config.yaml
n_layer: 13
router_score: "sigmoid"
batch_tokens: [65536, 131072, 262144]
dataset: "wikipedia_en"
Below are experts of layer 7 (counted from 0) of a mixture-of-experts language model. Rows are named router (the router's row for the expert), down (a neuron's output weights, with its number) and show model dimensions 128-159. Each number is 128 + 24 x the weight over its row's rms, rounded and kept within 0 to 255. Numbers have three digits each.
After each expert's rows: "comes before" lists some tokens at least twice as common just after its tokens as in all text. This comes from a sample of Wikipedia text that the model never trained on. Tokens count by the router's weight.

# expert 8
router:136130111153132135133131122142125138138163131143155106111119154096132130161127138125115101110126
down0:107112133073122116147119174105114107107110143105098118140161109144159159146083115139139151101135
down1:137139128118113120134129124109152164118132165139132118155139142149138121079116123143138136111109
down2:100114096166169150128105118152127164121118124116155089079118069152130166126105186137121100170173
down3:165148143132147118148145147107117132116099122074122126146162122137134133129143149138190112182099
down4:152104110106090149138183128114172122127144134072127112104127130101153122159127157134155139148129
down5:156101173114104128125091145146075141135048147124122122114140141107095170207136111160117132096153
down6:143136092134108129110148168122095100127115161111137146104147120093090172115171159141140123134103
down7:107115155126102124142087136163157131130145122168106116134146101150074113114154160141131135190113
down8:092105137117147135174137153156102123145121150114126081111139165119113109072121141115172135141113
down9:132126128093135151109163147082134115141141114133127121116168126138104147173107125135114091100124
down10:118157141199102113143160146149122095132166127116144167121128091128114149137106135101146116114141
down11:135117133159122121104069100094157112108106130115141131103151129119106120154068115160123089161087
comes before: "1", "2", "0", "3", ", ", "4"

# expert 4
router:108107123161112141126146123088105121168089169173172122122137137118113178154138143100083140145125
down0:141165147142106168143131106158093122170122121159106147104159139151170105129135130143118118150146
down1:133138141072137125179120135140132158151134144155123110136093106096111134139106115094127121109130
down2:099124079107134157131132141106118099147115123105117081154141116140083126114103116099110135127164
down3:109152125137119118129112126104136133118086093137134110126098134152161121129082135152108123123118
down4:156142116127088145151179174141108138100058116122125144152137141101149110126115109104073162105098
down5:149166128129128108141090104096139121098089150095143187155154145150112145156161120114103150158101
down6:128081127088113113082109093111105087125113111152153142181138168097106104112109125136178137156133
down7:138133121125071121161157129150109145101154082119150140151118144129086164136086136162160125143136
down8:141100135151150121140157111132116150137096128145149125145091130156124145161125159123107146141098
down9:125098096124154092121131123139191153117151140125165113150125175151098104149147149114125180134161
down10:139113093179140123109135138120142193119110130152111099158139124164123060110164111109118122152118
down11:115116157119122157126120104115157111138084086109125129145102119136136164165149110121150081085125
comes before: ")", "–", ".", "\n", " |", " | "

# expert 14
router:128071124151155109100124088126147149146137162158160136137128132141152163093107128143111101124147
down0:177103116084155119106178123125086136148142125107124127140160125100120149159150098113139140162148
down1:121110134089111126102108120119093129137116118088134143129159132158160150114134114136108098180172
down2:132127126118143120109149100149107142102156112111092090140126101117147174085154146130165120152122
down3:109117100115136167122125114179137119112122138119106149101119135153136156126101116093087161134125
down4:101118142118123132146140155084138145141120157166118140118147166141148143155140087118136116147119
down5:123122117124164143070090120152117126145121153148135167118151114078089146113144178151157132111135
down6:143096133165110105130155131130127101132111081135105183150142133100151134119146102110156126118129
down7:094125130128138090169113122105120126127137122151082121117123132179126140146102116153087138101139
down8:125097127108145148149162088124131136127138103116130114128130089127113095109116108139144122129118
down9:103131140102142133152156125119143104139114116116174150168104131144166151118127126161167158107155
down10:143157127123131129141134088125113086135128145079133146128109115107100133145117123150116126114124
down11:091130139103092142087111109152051130132124124133146127142113103125159103187169139130141113140085
comes before: "\n", " Royal", " Mount", " MP", " University of", " U."

# expert 22
router:122107119146150137127108129128142160150148079109142117130128140128128146165144169131142112108149
down0:129130121102172122140156107112111151126114159103143102127123107150101150124137080157086105114175
down1:102143092165145124143133100142090159111107146129083105095119126085175141110142122133126141132104
down2:125131130156112112126156141172120087156128106119119110139118118120125143116142075109161164154116
down3:160116101134166155154114166125107118129138167136117135165132132112134138145177124121100143103082
down4:109117131138082096109121135083063155132126112113128151122139133207127134101133089097160155138135
down5:167112119145186132133108168156168181108098114140093130094149111096127098148178125120112089101117
down6:116112106123120166102126120138132099183120094099146090128129146136119153179099146155128155133153
down7:113152135098125137130117141118146169120145112156110139178086131157126110115204158163160123145107
down8:140095119081071140153147126104138134122145122141161150094135156146094162129154186133148105126124
down9:150143144136129130095103103148142120133136150095101168130133150144128139106146171135118140152121
down10:137123144130174171120114110100109126113113147151139135119138158102184114130129157119161128148158
down11:158096130152127153096122144161142087140129164168094123148078128127140169093084116168105106158144
comes before: " | ", "\n", "0", "–", " |", "; "

# expert 26
router:096107135132143083168107125130113113158130117146154125124141133122136144120137159103140137121139
down0:095149109143132096160109111111091081161114086127155121169114159131139153134125134133150131160135
down1:086085096092116182108141134140120106126147126119127097154093079115107110091128198112135132110126
down2:100130110130129104152105089095142100149137122149160116106153158119153107148120085118101131107100
down3:128105126156136113135120112164143119114098146170129141141128119145099119171107147133143124090132
down4:110124118127120115178151126123126073175142121103128105147113144092139123143128136148151107109124
down5:143127144125120144122155108100162102126153130114161166169113180103116151141125122096142168111130
down6:117091119157132168112115133112103140143118142134124124105148095122156138132106104146130103129157
down7:127122187128165114163115166113133123132168078147106200138163098165109165156134118128177158138124
down8:123074141116157157142097117172130126146176125130138167101157110103140098118111152117118101122099
down9:138153118105133121116123144130113136150112094102141105134161111105140107131091117159110095122104
down10:109142092111131139126131127116145111164178127101148138140103185130128154155126153141154129116118
down11:121160144087128104137121086115102137160127104130101143123108121121131135135087122130146112116113
comes before: "| ", "|", "-", "- ", "2", "="

# expert 21
router:109143139151139096116112111120108137120129113142182112137139140106158149156139129128115108130146
down0:188119114117110118137092193109126163136141170155090065135071128127147150128158154132087139141164
down1:080136098133165110147118153142109137126145128154140102138141133113124164143161133143169135127127
down2:153164194136096107163114144130117183134140144115168130141144124108133131124128092152104128131146
down3:165143120109077118114135109125110171133136140129161146163165114102115153152088157148113103120109
down4:077104131151105111105117083122112130169120129102117134122154119139124167121112112129140127132102
down5:120143113117116089126122093100088141122136134154169118124109110134061101131138128134175154116154
down6:141122139130122109094111134137155166152131123109122098138161143113117123125139157116130134153123
down7:126146128133097131145109142124134113120117133173111132120096178103144151198105178147123151089142
down8:111110143135090124128130143161088099112109119138148104123165068162130107142143155171184136141107
down9:109157118153121107146182103116147123093106117105140115122164113112123143167142131118167115136084
down10:115145101143104153119142126155117132117132119143126118114105160131148120078161133156153116128123
down11:161130136124123138162088141146136123102123151109132110094108141061151103097149113135120084098113
comes before: "1", "2", "0", "3", "4", "6"